config = dict(
    n_layer=13,
    d_model=128,
    head_dim=32,
    vocab_size=8984,
    rope_fraction=1.0,
    attn_scale=0.177,
    parallel_block=False,
    lr_mult_o=2.0,
)
Below are experts of layer 7 (counted from 0) of a mixture-of-experts language model. Rows are named router (the router's row for the expert), gate (a neuron's input weights, with its number), up (a neuron's input weights, with its number), down (a neuron's output weights, with its number) and show model dimensions 32-63. Each number is 500 + 50 x the weight over its row's rms, rounded and kept within 0 to 999. Numbers have three digits each.
After each expert's rows: "gets" lists some tokens that make up at least twice as much of what it gets as of all text. This comes from a sample of Wikipedia text that the model never trained on. Tokens count by the router's weight.

# expert 99
router:465605513509465544471458550499433504479572446457465510527464502539474458444503454535437417421449
gate0:537487494491489463557452524597497440379489515509399430437504448567501464516509535524513605472517
up0:511529544454544403526551506482502454561563465420401501551470525424547553468567488499445472474569
down0:535445561581572607584390500510405515441511541565595533453599541493490514499424474539467521520497
gate1:428471459470501499447476389506476435491516530481552496482534525438486553583526443442499497493567
up1:543521510530488491539466492506533568522455511495442437521460496539463521486480517468535577534414
down1:446471522491509488596507451488534467603495500440445519546456548467481579514556443454517551514477
gate2:525528498451492545467478509466514567532534486558640539455466410458473477502595544569505430597593
up2:562563544439469491580550467490484522523455522395483542526427505494536475523458508438528448491523
down2:450450406535571493500552609516535454508499504571544477444556492393460478448510479491440517530507
gate3:459512516532521499469466491509495503565539481537533437481492646573484517490546531488487519534543
up3:532423451584521443484499494516566485471549481424481480437514500481491463390457424480464517433511
down3:478476412486580519517482579467516559443496542499402535440461457465492411590503503445578508543443
gate4:451505527505512443534541514527566493424490446426514503426485373559440416493477446495452516507540
up4:498450525491520478449502465534439539415540518483515481515564479559530465513512569550439455520587
down4:543547527493520590526433461502503529505484496556556469507516535464577563439550527394456503534442
gate5:514374507568501592544522471528533495443503578536527492581484542528541517591605651525468535558470
up5:479383481429560589489554611544520486439455565456482516534412431472486476487471465538521481499504
down5:571561556408478457451512462515496487475557476540516454496571531508485585559441562452426463463517
gate6:477586482503511488436490464521474568519534517527494533481485622497391498482512527464473483486575
up6:475495458554427537552474541458537460470564446415584492471557521471500455479431463488464478362454
down6:565480547476488477582511547519524538629436477589513442620471490461552532509490485509493577488479
gate7:512535474428414457602515492549507378400502550482478500582498541501468491634580458482488452502532
up7:511473526529533564476376577426545566562437494590519426412520518495562443447444576444464550487478
down7:499568482491543657433556548464498493443451463479458436476486521422453425492495561515569517546531
gate8:477496459581426506453560545490562522509521490434541552482442524503563446420446529391569530429567
up8:568483526510468533477523545537544490578559503430558529463535583497534460470428514486533524430550
down8:487497607434563464526359477465503526570446387636485530461519416547549429500487518485484508502497
gets: ",", "s", " and", "'", "),", "\","

# expert 62
router:501460556545479514547517492545441524425467382486500426510416554490471521480557502422427548488540
gate0:572465527643433509559506519563461363538586529572466463491535552481417483443540521555546526509529
up0:463488546467450455564542564451455623537516510507523610505591491508523535548438469480474527399448
down0:499469513504476536526446472534407467477526474586539472496456450496605403479502554633578519541541
gate1:581483483594448537495504554440463542495536529601506447531500513571473550497560486426479550379535
up1:425467515459488432513495553568535425434553533475500604490502419460539516533424491517552549543547
down1:522430464501484559479454499543550473512415513539543591532471493527480502537534461511487480439443
gate2:544525520442557539485526528458435461557427509412500562501451524479464517440586470481420419488525
up2:468568464492549563521505460565468561530487582514514422505527435512559450513524506494509496511473
down2:569461493564535463491535526453540457415563589514579483476514526506483592538444589551503464505392
gate3:463392504546533533471471535532477491443455444560570453493538333433412514479569499497489517519531
up3:493615458503443561453485494474511460541538488561489535509532655449518519506429460489510466560500
down3:464479526578419417448508509426484450501432452499571461494476433502524487495501574481474496523485
gate4:484484488518429486459574550529466520472532470470591590550465438524605448532515486438485463438558
up4:541486508368545507556497558391526494463450478449537492522446487464440434509494529505493449526492
down4:476507520552549458444546485464509526484489518441548415491546514402427502524447615530590530476457
gate5:612576519599509500662468395448398515434437523488479466502506437560519490495489485500510512524466
up5:442573502528447600474485497448481457484631511494505497537538555509536550523573417441493443463487
down5:509523444433570354505588538537564519482447475467429496484492485566484529480470445467392580489504
gate6:525508476609465524532435451411417490460414507552447540511470545538550488525515532499581448451537
up6:449568508515476422452562531564504562580527505455527510458543464558486501418505493390489538546460
down6:412401473497537503657437498569476423470501450470452549523474583499472513568486473581585493442433
gate7:461491513479491568454454518565481513399579452501587509537541499413400387530469453527442514431574
up7:415450480504531504399420547639582471435472604543557527452469525511494512510461520508549544570485
down7:553511541484444503503436499533528536472429488493446401529527490463495432406439533518397483545583
gate8:551577490512509430490567491484556438476489430519449528472468550554544503610617583494500496570595
up8:485559492560511493487400581481550426448545467491454520486471514505437322458402527529563472489459
down8:589450487473501476415502491504514561519501500553422448534422446585538646486553478454443423466499
gets: ",", ":", " in", " –", " from", " /"

# expert 37
router:401590480502481569510518499565492517499465559498559448446610484467479527557384551468553533499522
gate0:581473531515422508393480583469554557549524429502545454430478482445513476482418447393531509550605
up0:451552437474505459429533525463410536492490610499494469478550503505459494496579448476462460539429
down0:499535469580466533492464590412561443493462453440502473526482530528552450400524517511486488509536
gate1:453527511516468566408489500506495597453613496515442571521442466543520488546447499527508462495567
up1:491505511502487503584608507549511406519412528532521400521575487452512491454602562529495463376463
down1:464406437573477521565505504526422487462523472576474542469520486544506453494399525498481571475524
gate2:480501584549487459489475508507478501468585422519521532483528533469533558497562585437561584465535
up2:439558504533479477427517556520510422457494569452550511514552681443454466580503474441491506511460
down2:519439562471516491593460443415519456535450507432512491461500504548474519456579492397434534558498
gate3:491548538516584481479559349521512574599495498462483537519448522455505482473418526541520445500494
up3:473507509501564483513440493478586649429514553436535578499522436371466464457504523474554492389425
down3:503469539505516491534546515452479517522516523542455549388501539583460482548487517522560465512566
gate4:537540502543536455415510547503445520497484394569470518493510614430528517437466443469493518535492
up4:425505570488493551487522422533507467566479464458552498541550466528552519602582453548436460578518
down4:517558516541490512503541492512520578441486459545494533443491557519526478551489487423553594504510
gate5:488490578559543409469547360475591521548389584496564523522546484561490501445562447473417485505487
up5:483539468549486487499473491505563429445448476551538433502521439548439416527405491514469502603535
down5:533569605482573464441516474541536569583549485514474522537517449453394465482514438444544536477441
gate6:556490486457564505460416464507573383505574453507464411527543597477591448509456413492525466375477
up6:508556492394530500503442503510441526526464469465495449450548591560566536497556549464570524454572
down6:380411428514458488622505591568442517523551474452512481508523448577424466531556500545534571506557
gate7:589544495462475532432517506498527552417426619491524448529556503588541500516546453534466507414566
up7:566460475475556481466525514518503539418454625484447527494502473584522462514494494579520582471566
down7:516493523485499449529422558441494415465514405465578426479542550423478492480524493548427531473536
gate8:500565530483570362567523480500491450498442476558483605479375498546477529442491428557466517435503
up8:598488506542462520473494401401518481452464515570484424526500508455493576589491511523523438555549
down8:541515565524560488427471510448559582543522447479499485517520489535569478460534493633523508436419
gets: "1", "2", "9", "0", "8", "3"

# expert 30
router:499438541495535558475537528459451573488465462412511539546475519520488526360519420503510500605598
gate0:505469496537508534382507519523574472541474511395529495503499471497555547446468547548619437494498
up0:477436474533458538540493508511572488571483519434517430448515428478502552449457582592548501542602
down0:528513484533487519594480461539632509550502546583417512505469431569499412498579431504496520454515
gate1:616460482569570511602588522482421519592515549492503477408432418495543486562479477467512476488527
up1:509482445553483598507462529479513594474590486538423472531463491435491419481430507390523587531502
down1:381547502507419519581455489460409470511428509516481461502540543607426478431476514621472565505524
gate2:478394489600496528550591399531501430577488555545469514564451557394446479455493514541554507476542
up2:472520574552508491517553495491528479515619454455506537436516522550419491494490458562431463486575
down2:540522496488526481495488505546449532519428515529572444553577492491571464404525420520586422528526
gate3:467424509459495460533468481456483471472514457480510442452479561537490524528480530455465498462493
up3:428576550496416522592457479563544559517485540496520513485478475500504525541540461489566446561573
down3:539523617406465449492533421429450500478612411453434488535486487509531501541516396471463495477474
gate4:439455548491550501475562579579531585452435587466418493562518517456527437527520556546515488525398
up4:483468534576532531549459412396532556557487477514588533579533528473458514520491512417486535502521
down4:438472531544547571583453486482486488490484574534551564434633427443586481551588473465562459473455
gate5:554537543575597499535498507474451524492482559561482487459503546481453517430605488567557529474500
up5:579543527533588552491441532538555535474400536518456446468510606530530502449514578459560418442535
down5:523462414498525513429613401427483532463518489498524542536563531505451522461453554540461472479646
gate6:590491436519505473504480491547433467482454404489477494464566465471426574509428473521528495508509
up6:421453574498442505532537561456546508489587535569435560515409412504451467523488455498393479490439
down6:517491478496453602487464393559434516566466521440616425529470511445491524490513445522524543500537
gate7:459553518553521452581465459564505452456555476462515470496486430397513558467416442519421500524454
up7:606511422482453466444512481404569537448569471478514504369357500466546459474562468463497543486475
down7:472457472557477537489552577548521572428585616546465528470425474493490508394414519547515525468637
gate8:496460628458474478548502556554512453513485541452511445484482539537402584504486471522460522549466
up8:472483523436445534525496511517439466532481522512602508493559471445403521558599444542467514513512
down8:498493577472535557480456518518489425481413489348531534615505489462504511503500526529538478475535
gets: " of", " South", " North", "an", " in", " West"

# expert 89
router:542437438452465499509588495532471506570592556443358491462530493562485442464555433441450518453537
gate0:548469438559499461527611536539465514444522519518487570512542379504477482503504534456523487534534
up0:493527413416540533452492482481450452540499603451511510456482468597474427444549581490606476421458
down0:491487537525440459552538517532535529444435570582556481497482457453556537497508538490493501557550
gate1:579466448491494491551573537515462445433514532503520405413516502457563479487472599379482536461502
up1:564549457496465466611527567513429425536515490525411405407535416424513485494408478472503477528503
down1:516534574501503539478420504519486469573553510405541458554472458508399455535515362501568475582573
gate2:583508583523513484535511469602570471480504481490541484586559505487509500417432534489391423483545
up2:488541466492520564515460340453497499478512466509526522474430483513445551481498468467530587434526
down2:494571506561461428422490654488519483522495558478535493564469541427506464485473416555436453495506
gate3:507437495547540414496533492508423522546522554457472443516552515486512462620556442476555550403575
up3:540564567509500498438504540493514457491566461498478571501400515557438589412582549488515504515457
down3:457547493583566468464465506480520491483507528520577468517528473417467517595410457546473482504471
gate4:543560617478500448513475486515469430622488554448517525556504511493528569463488535610562462487508
up4:462561316524493456499576559465535542431508434560550468537518454447537461516531430476562534536427
down4:488545594487546572481518452543548421606460515439390610438524487529540529535442479539508484441521
gate5:469507448575545446543576592501485589474557534485456529542457507544484484443444398621516587478503
up5:433557577485454511462485589405531489497485473483558469519490593434483403506530548427550433541477
down5:540510434537507513485446529572426544591538492439489527492422442497515442525490503456397504476596
gate6:459478472486478450510598509581589559489550478518545402612523399501497436448540465450508479584593
up6:532466581515501558590491447520457474473524536517453528537570533500440481464507581510411433523474
down6:438477453464468546467506481432523550552362433393470566501564519451508470586454484533482552423486
gate7:450497611625486491508463492563546565457504547591559469518546508511489556488554532408488465620402
up7:485533554504398515565487452564470589494480471544483540484545492548483553527506519527452481545428
down7:538536432469533504434542541512480519494493546473501438551449490523475557592386585554497450452562
gate8:584493482492584560369508523456485460486496501496617479575568498508508463483457500513522498412445
up8:406531543498371475591486498514503484393495535503506487417512504439504513551457558459463466615451
down8:518553474481447498481468535494559421500512529505460481560653519509464437467499544513457519485569
gets: "ing", "ion", "ating", "ed", "al", "ation"

# expert 52
router:484461509535550481517547514607540482415473476519462525569495534444495574411583525522477596553540
gate0:505471511398451464425509574470556451526423510511582395524578506500449530516590498510407436447440
up0:622524448493479434527387504545612443519499434481450436605382553496591536529482514534466462503460
down0:517525506524484500479510485418497645499478418480494571456460523448472456553514552443408580489376
gate1:476411455486365547453536484619503497491562487562509510431518532523509507481527558564489551432504
up1:565479460442563518448440449527521467379546533582561563437463487558477549462600559535432486466521
down1:565490500471457519540498473494435510369497391466458582510426480590477487547505487476493452549581
gate2:459557415469456512584580544575540530570490475459540428459529545515555600468529559522489482497520
up2:531542481544485541585482508623609538401471447508547526522511481578530566478501441480448476527518
down2:513451451464512518492527585511474527464459560567472440567540528422516532488522436511519496579449
gate3:536554464488513594534482533536548477478476517465497510365496539389482531496484547498434475437554
up3:472476561479418484433553530473390654526515543471455484610586465505549516579509499420525584470393
down3:534496544554529514547457426528504423350469512479435475477451464501478551531493423455479373592517
gate4:465432472515490555505481408454510478507445466468509500514482562449456520536461521494531494433461
up4:531522526513505513480495447524449558473588437539489494479514412483495479403435455441522418478455
down4:452488487464527516576508463507521552485449431506543476386450499497459523526550543438487477569434
gate5:518468464484453405487561533530512470518551402402495457479498426474547519469513515507583529477473
up5:478485480532545523476519427513418538583572484475490563531470461576450499458493530497496493526455
down5:409532506640572447598493480465521433464542485612464534445501508540493570457501544527513463548467
gate6:535548564493495456488452451481493414532521375461476458585475431521459483432495500532531457514523
up6:485598506497505583559547511519515545508511466473545555522522432454586507565502617562428346466523
down6:468483544413525503510498414533492560435387448608493553514513482436515490485528484505551580435477
gate7:454527487526478435494474467515494477521472427533545397499412515516492494423524644465518565509478
up7:485510491528539592517504444451411532474489385517539488541511463496431534548562525541550609447458
down7:434505534484508516542491468580377486392483470502447477455417578525521537502434621551587495534562
gate8:497422525496579436673505499570626513462513514565507566508518444530531470466497520583455610513482
up8:481418467537502495582525517543470451551481547484467435523484485509456512508471531564477567543563
down8:565446397448535474482524527457532559519590530537523536462548582495510557494520451527567443551452
gets: " |", " J", "om", " Y", "ang", "|---|---|---|---|"

# expert 26
router:550532515535456576560456577526446500535438423471476552505458430549525512411605521468512474560452
gate0:495528480551444547550386495425570483464505535465471434650517501484450457497429502516559558490523
up0:517484486473471549542419444575579569570572485417443483583535494535512505507524537471495528540528
down0:533435496555500488523543564504495486500472402571514458467521495445466461505533517449528553480585
gate1:439457466520506354465567566647519394497444449589560493469471340545479552430485474446539528507467
up1:529497425482516492489510530513504493423425474526536595495513409455477567395594428442530497431468
down1:485477588536463449524545483550507487591571547453535418557470447450460460512583517660461523551458
gate2:471469572557543508464422492626458496484489513433609513450507557502511480490525449562461514565537
up2:457401541451470467440406522608470544485460431440571531494458485480549483469465504503443542508522
down2:553458485501485468579524516536463564459431514519408537471481422543583558399526460397553427440471
gate3:547632531468529499476438552470571505468425528433403387424450519458464491600544492548558521508491
up3:446490455467554496428514544544475505551496559484523589426565518511501554516477495512524612470529
down3:476511476440583431358467507563473413424512552482473478515403474487617417500414496520605455423492
gate4:574467547459519433504525520451450624532477526531501576459466448405440451541442533468458541532577
up4:451536482546548496454461463594515472480457516470574474520504447531648477504499470493483474493473
down4:480460528521529505565557444454511496510472442403484581473454481496503521463561544422451470521527
gate5:553469486570514502447608499337617400564425483379530534489430545511549531485445506459499514509513
up5:533504533561431495543559552342629387480491491419512554602506472492517562492467534468506511427530
down5:450509505420601506453438552542591556520522436498453564457496471517462453537433491541534518535489
gate6:491434477529534468542642545461471547505552519490525443482473443513516465503562582519579461481454
up6:495572545474501562495417472460478502465483555482448541470585545472520460493426525492549478499560
down6:526527455509542462497507459528560550548442572460332447545379461497623490451548478430461510509520
gate7:543387528566544478416496422405480492492508591400527513454498475494534515443548495456534475491467
up7:445550419431556521615497461548546490574468530633452449446461504486514443530419507540529465517517
down7:508515461543467519463466578389410521412331521452510472478565481559431596467464417548539575453495
gate8:526454472501530590503414481542453436542480464442486438498519481464546450458407489555492422489447
up8:466566530539528449489516541460533496434499527491549514568562423529485522485602441492454424514499
down8:405530583509437437510558550597527515422453451496458458571471552468504557515493550484475530508489
gets: " ", " end", " home", " than", " age", " best"

# expert 98
router:504528497482481565530460418512559479559536462450486552506464511541518578525437446484463455540553
gate0:572547498525512600528461514406530514479488544498521488526484527495510517595423541461491460482511
up0:506524582580486597532507436465515501513466489585560581456572546553458521601555504466498472500511
down0:524468512465401379498437480545388522401527538543504591530558408510548491511579481525512504526506
gate1:533563510480560565498509422490502512586464504485513556524503564597574568492512670491512450543369
up1:577486531516513468496474564580567476398465553465490496543474480478508485473531430522510461414593
down1:391570545544504531482521454541393541450479483407521634497496490435531468598487512553419565449385
gate2:502581584567462541527488533320529430460523475429540529499497487539495528444521473555457539437490
up2:514544523521587509508483444581497479534508488488491556418449474535469566467541478530493531432562
down2:531416518473473517560480441425477512421512554546545384504579543558519540430521468496488509535546
gate3:523372394494492602603563482545542402484494514521543473473446520451488571557520395505490520487541
up3:538464479430475501500512503517493481507508569503556492464551589416465482411479427399580508431451
down3:545540449435514470548504569518524384441521503573478466484531547494497576569492581514490413402490
gate4:645487446469541438516492522506533505559518552454525484399487543504471572549546476529478413448471
up4:559450555495501462556445462432538422438466525465515473487466499501487427433524465529440400487469
down4:472400482570496506487521529544479520495523563449520443523461518586496526496506503427557496474558
gate5:492563534428519490512410425486486459416440526552539440475501341576541513612515482490568494531609
up5:549548505454546477605418359433482421470456470550591416530467426613520502604505565506545473506559
down5:554465494487508488534448520432519563427407405517482465563480500428456504565462446520502489521485
gate6:476456506499503578493526401526490482501523566468670502506554533493564524554563410497457478503497
up6:466495494406481513550606457507569547510627497487416496551544454393467518514404583448562526499577
down6:389478417438512523563436521432481545407468619528478518516546512422447475466537473444430567483603
gate7:595577489573492445512471468463473523474508404397483517451500516435472429491476558473528426544535
up7:469356468491505542534594454475463454476470551468407478492476489565492543446495456582486489450524
down7:464553439444412506598431489496506491494567467585533580631493545452452563538419510587506509589473
gate8:528508576434498442594554467478438546499506561512512459466575493565452445478507409556502468512558
up8:507535571511459468461335470536504495468433512505467533585508603489516500620532574440467553508357
down8:532432468596487557532533441550511561560598376502493496463465493538400491470605562525566441507502
gets: " ", "1", "2", " inter", " Inter", " Trans"

# expert 61
router:506587565529442491457528504500545545563518556510479561531461461444484536510477464492538501558421
gate0:568636464558491504478471479526492456454499449444599506485555485464535541475522353413525445506540
up0:423454455422489484470482542434480551465546499488493457545450453539529468525542610488422469473465
down0:467499534518568560396472523480633489489525578445429525520568479463430563500402406462545432441462
gate1:551519445572471466549533487556546483521538510514547512489493501520519549480472460550486486414543
up1:526543557429519525547457528541445384450562553508456447574439510602528556525514488509554585511587
down1:486484475585507471494598578499516533469486527558545502581521468414607408568508467568439560480538
gate2:591549608518489492531539461541529510553567389518460533530490633455455405539449597452510438530454
up2:466544383506497475533510563453364454450494496541510485545476446589492599538490467464515535404488
down2:531571513585443572580397529483495552396567526547540542511493439501472505470512506498464517488513
gate3:519581485517555467467548538558451529555465501533453448601523460607473516535522552557538434470390
up3:487525538525537527565503436562518479472424451437557496534554616489511513467446486464469551444490
down3:446562489449542425493517530494489564540479586464510417575557595520423452505477552480499429449524
gate4:380431330568544529542561532473464545526430501429475552452460437419507493532555492499454422517528
up4:546472551417549536506558430499446491509593503557470502495498569505532512480511556501602544472482
down4:444457528589571509432507488490458490487466442490467469470430465469467562501515551459463478493597
gate5:523511549523475512496445487524447497442576601516512537500635440507519579536415431545557462534455
up5:558485490439551457503471476611532477475590487517556561459568533527473566577488425527545452491507
down5:509407502531551461416578583533513522517560480474349578503453492475422530509535502485443465491564
gate6:428469554509440458472438545455522456473532496477539469558504438461463521480423599468519573490510
up6:408430503549472485471513461391500440497572547435400545507477434429430537499394570507543486500471
down6:557498539494444549524533562355526474533452472551508580508562416529420627488451586514460492591483
gate7:490538519514510456395552523513528468457542442538490424501434441511637486624498498467521490553506
up7:559508534523457501476499546541455440507490477485512518498458506426544443496440498521521463484481
down7:522467515484581559535500500509553468449483643534421411575480479598392548530509486437481520488548
gate8:529434551474455523463460602458564470539497515520528532462454521404433493513484522528507497514594
up8:488530386514675495503480506393428567516538476488456458526532540521566514501482531442467529452431
down8:519568614514452457500512430532486587575458414479548552499469582534484521444545485507419551473559
gets: " ", "u", "2", "in", "ell", "ent"

# expert 79
router:405564542463465529430581476525504562491471486459510461472506484473462492469474504426418566430589
gate0:483543461547528517423534418492572471420480476508410506487459405487523543625522531536515528537566
up0:441527544537435465564513540572531473466506479551531466458558449528545496641424482501555498495550
down0:552478476471437491481571444496532488502506411490560505570423467537502478415625464533507511374621
gate1:458520450574488423560505565457502533444486558541508480523510373446569448402510419495497470482551
up1:491566483527472487472477512463474631448522563491480588518530419491512485471540505473425522542506
down1:475551528517392451544546553530530399507574479563506467511530400575448469569525491615541531483517
gate2:437602537573537576535483472488433531546456422391552516492519529529419514424558538505583560384506
up2:512461412466494529460490523515514539431558517594497493500487391482503517547523438498510461508498
down2:473526494471494525552504502430490586512525498334462611478509484508471528412467487516488538478506
gate3:519576414502522458434524470559490584604452467470488428437542451381488484511518531436478490512567
up3:519579534473488558450441620497544404511444558546529446548539548548486604520535511542458480437463
down3:598553447560465424428511526552489584510489547463554453564469588486563427457426433501571479483525
gate4:447393515490415441454525554558574486500469540499460582450522479537433525439414473426559558396491
up4:430400529476444460459534435552622375583550447559537472415513498532550536531536436532550591415537
down4:500457415485523556459578478512530469450497518499534538546473586513380545578418486471468590469458
gate5:631481549569535517491449508567376527536471509511432480462455518444519524528493551498479490515439
up5:371536499480464478453424580443625539458487531505529512515571519521547423417473434469471495491556
down5:558521542457470378610449488447444428387473467576586443527479539470484533566524572493418476533442
gate6:491376425538438554514532407477480454420486482425484537535577497522583538468548610474492521446561
up6:484423472405424476500505501561503511459538503606476492552397497430449482554493468533529501554422
down6:526551513409583456429503522455448493488347471421458489498531463505471566535486490440500525464570
gate7:490609565488513479392480485484519540397509551526517361544601451479443492585500418452426503510522
up7:447408459493481471527482432564544507568511541508512601467564487511520514515535597483487476435570
down7:547499535462478553473497542522525536467528479464502439479444586511479547419513471555507590521391
gate8:561461532468499524489509531573543405343516517494510520493530453532490587500497496583470482437507
up8:550397512498477557450519432529601461508471549442445506441460554527472557551398502612463495510572
down8:545595537521517553425489451437385527459598578579508494496554482502581551601518407493486486547540
gets: "2", "1", "3", "5", "4", "7"

# expert 91
router:480460477589454423566533541514449500595407413531492515541472538428508412428514464517440473474428
gate0:419474479509577426420508511558423436443446478523526498527528553543483527470478578504575550657398
up0:506459474599554537556447448552544532557527463505498505491502542541389520498386585502622605528473
down0:481485480383523462580543430476418606427472498440437564488525576413517454492528467508438443419519
gate1:472438483562524468426502520479438467458567572517483560490465460484591493478558468492503467459486
up1:598483468517539461447459525470516445536524483425494511423528448465509511478485423412425543468584
down1:494528545524532590456584575415563481467507572466418473464576522429520489500496595543446502462488
gate2:557501487460551495523458388600489530538503522576488387423473501492622506505472477496527569518453
up2:514495455563561525434463525501537582484533501566501474572497523537481548549520443413496573500458
down2:543460473462457493517494399401593513505501485489573526428534469544472604450472473505519552407551
gate3:466516513503539473568602550468592539435494485586483488600450515442543538507594526479474510458505
up3:483485521538545515527504473459524445494465497545519514494431468548492454529544526532429451584549
down3:434482508500491551574598498439458590428536556545453393484552584467486518518463525431462551470506
gate4:547386541454536430535521498549622463532472495521432458470475538490463570498465508549529558533482
up4:503450512505521470502393472554490403525392460578508486589490508410483448445503440480485509628528
down4:524578479483512480503502496439587546453551580514508492538543567534512484647490551521484499538532
gate5:526469471512573452436496455428497470484419444504578497594513460573589457472552527471446576387558
up5:485527515393471543661519542566462458496545525552499397439508476515469497567500518462518427534471
down5:638397520481562520503553578477485471483454575407479484444465384526492467515517447444417571504645
gate6:512390458515430465530507433396437441487507506418479546495448522465437544531512487490486531597367
up6:485493502553505432533514498678596626428531449579517484491523516576498425453458474474546539534604
down6:523531559475421415512549509425550493525470485466528506465528545500555524559522526489495532491391
gate7:471474461510433487567476526510525501443467487464445535579479546571580496502486533386513486533535
up7:561547476386531415463517514528423508497484527476502441474508451516537479571518460499515488484486
down7:498466423498564541565513567533592550544458460462474612461521528530554591450529501483556502431482
gate8:486488507457437497595534559506537508531470475468604461549512398516423435404560379567441524479456
up8:490511477542494544458459576459527467346589573554422503533525531538417552507512534482564556510519
down8:469559438470512451586512547404561483354500502531512533493487532521543535557531449566421513475528
gets: " ", ":", ".", ";", "–", " with"

# expert 123
router:444431523459400576471525429557476415474408499522602450517529462497556497473520524504542532508540
gate0:410505528534577463548529485526483527579529567589562616423577566583509450501521474486447514444527
up0:477578382516554479467473480513456522556473598501538546450568528508567454496448404560541493471490
down0:553537522498465557464468401479438615454489448536525510488532531491494478581542488434441488525443
gate1:475470480469530462472420507596595447438449482512500452448512487525585530491491490500504489529490
up1:559563563485539442526464522453399587542578462455469477498421506568413484532538557556505467453491
down1:433588406516580501557483449514439449411505470488458503504560527564553498523449541470491554531548
gate2:428465520466558487459463548491499549497488525454489521504369563439590530495592484513477567503527
up2:613528436533445537534445535482509536592480426425441433518578511497405501501476480495553461545506
down2:459494489453568519543447539455626544511517500472423520465477510406495437553563481510501449377514
gate3:482535555506591448500534453468395501544484574554495493457585557461533454515576454343502572382471
up3:484556476608478447551548490501497446517454633565568485513521442422576475598509498521515463547485
down3:447520576486553469481453566493602530483479462446512444547501478533508512507507440386430589473438
gate4:444483432485458535469366494495489497483474503399636453503587361530541476498446504498506484477478
up4:555398485473504537439366415502510507487549461435471486488586408522532515515495504524492485519497
down4:391551489437409507466454498453400475479533517527530501491471494489457510560552489443452518400507
gate5:501520443470485531492511508468600457502503440556548529516425356451605569460525537530483537493494
up5:587506504472573497385570478459384606519515565434505471452525568503502499564425448483545456451497
down5:575523455528517540579502537527508423472499502470547446470542464532358582493494484472449311506490
gate6:583451487501415428486522530530550377494529437541546441545426507592574559484492510487470453515519
up6:548472481450464508538586505498488440492451492501519453572379498559512518486435436458520546420508
down6:433482514525547575496531537458485631525514517551483548526514541528556433462529495477511497587533
gate7:488465455484525589539523476503474521576438516399499490423479461557548563473471449510590353502480
up7:426496482498575511528517466558470638488459572428501482467471468532461571488463440530625470504534
down7:538544489509520515465453593501483567456537487542518478457529446437498400530492562545441592456492
gate8:471470517485513577427518473524479548512550453465575549574514442456457368447553526473421500576543
up8:527480509493502505442523497541470465506530546529387632538562610537525480539539583414480520526413
down8:524504507498470453488439440385539462455549494582466475494457507447526564554475553595535488498587
gets: "1", "2", "3", "4", "5", "6"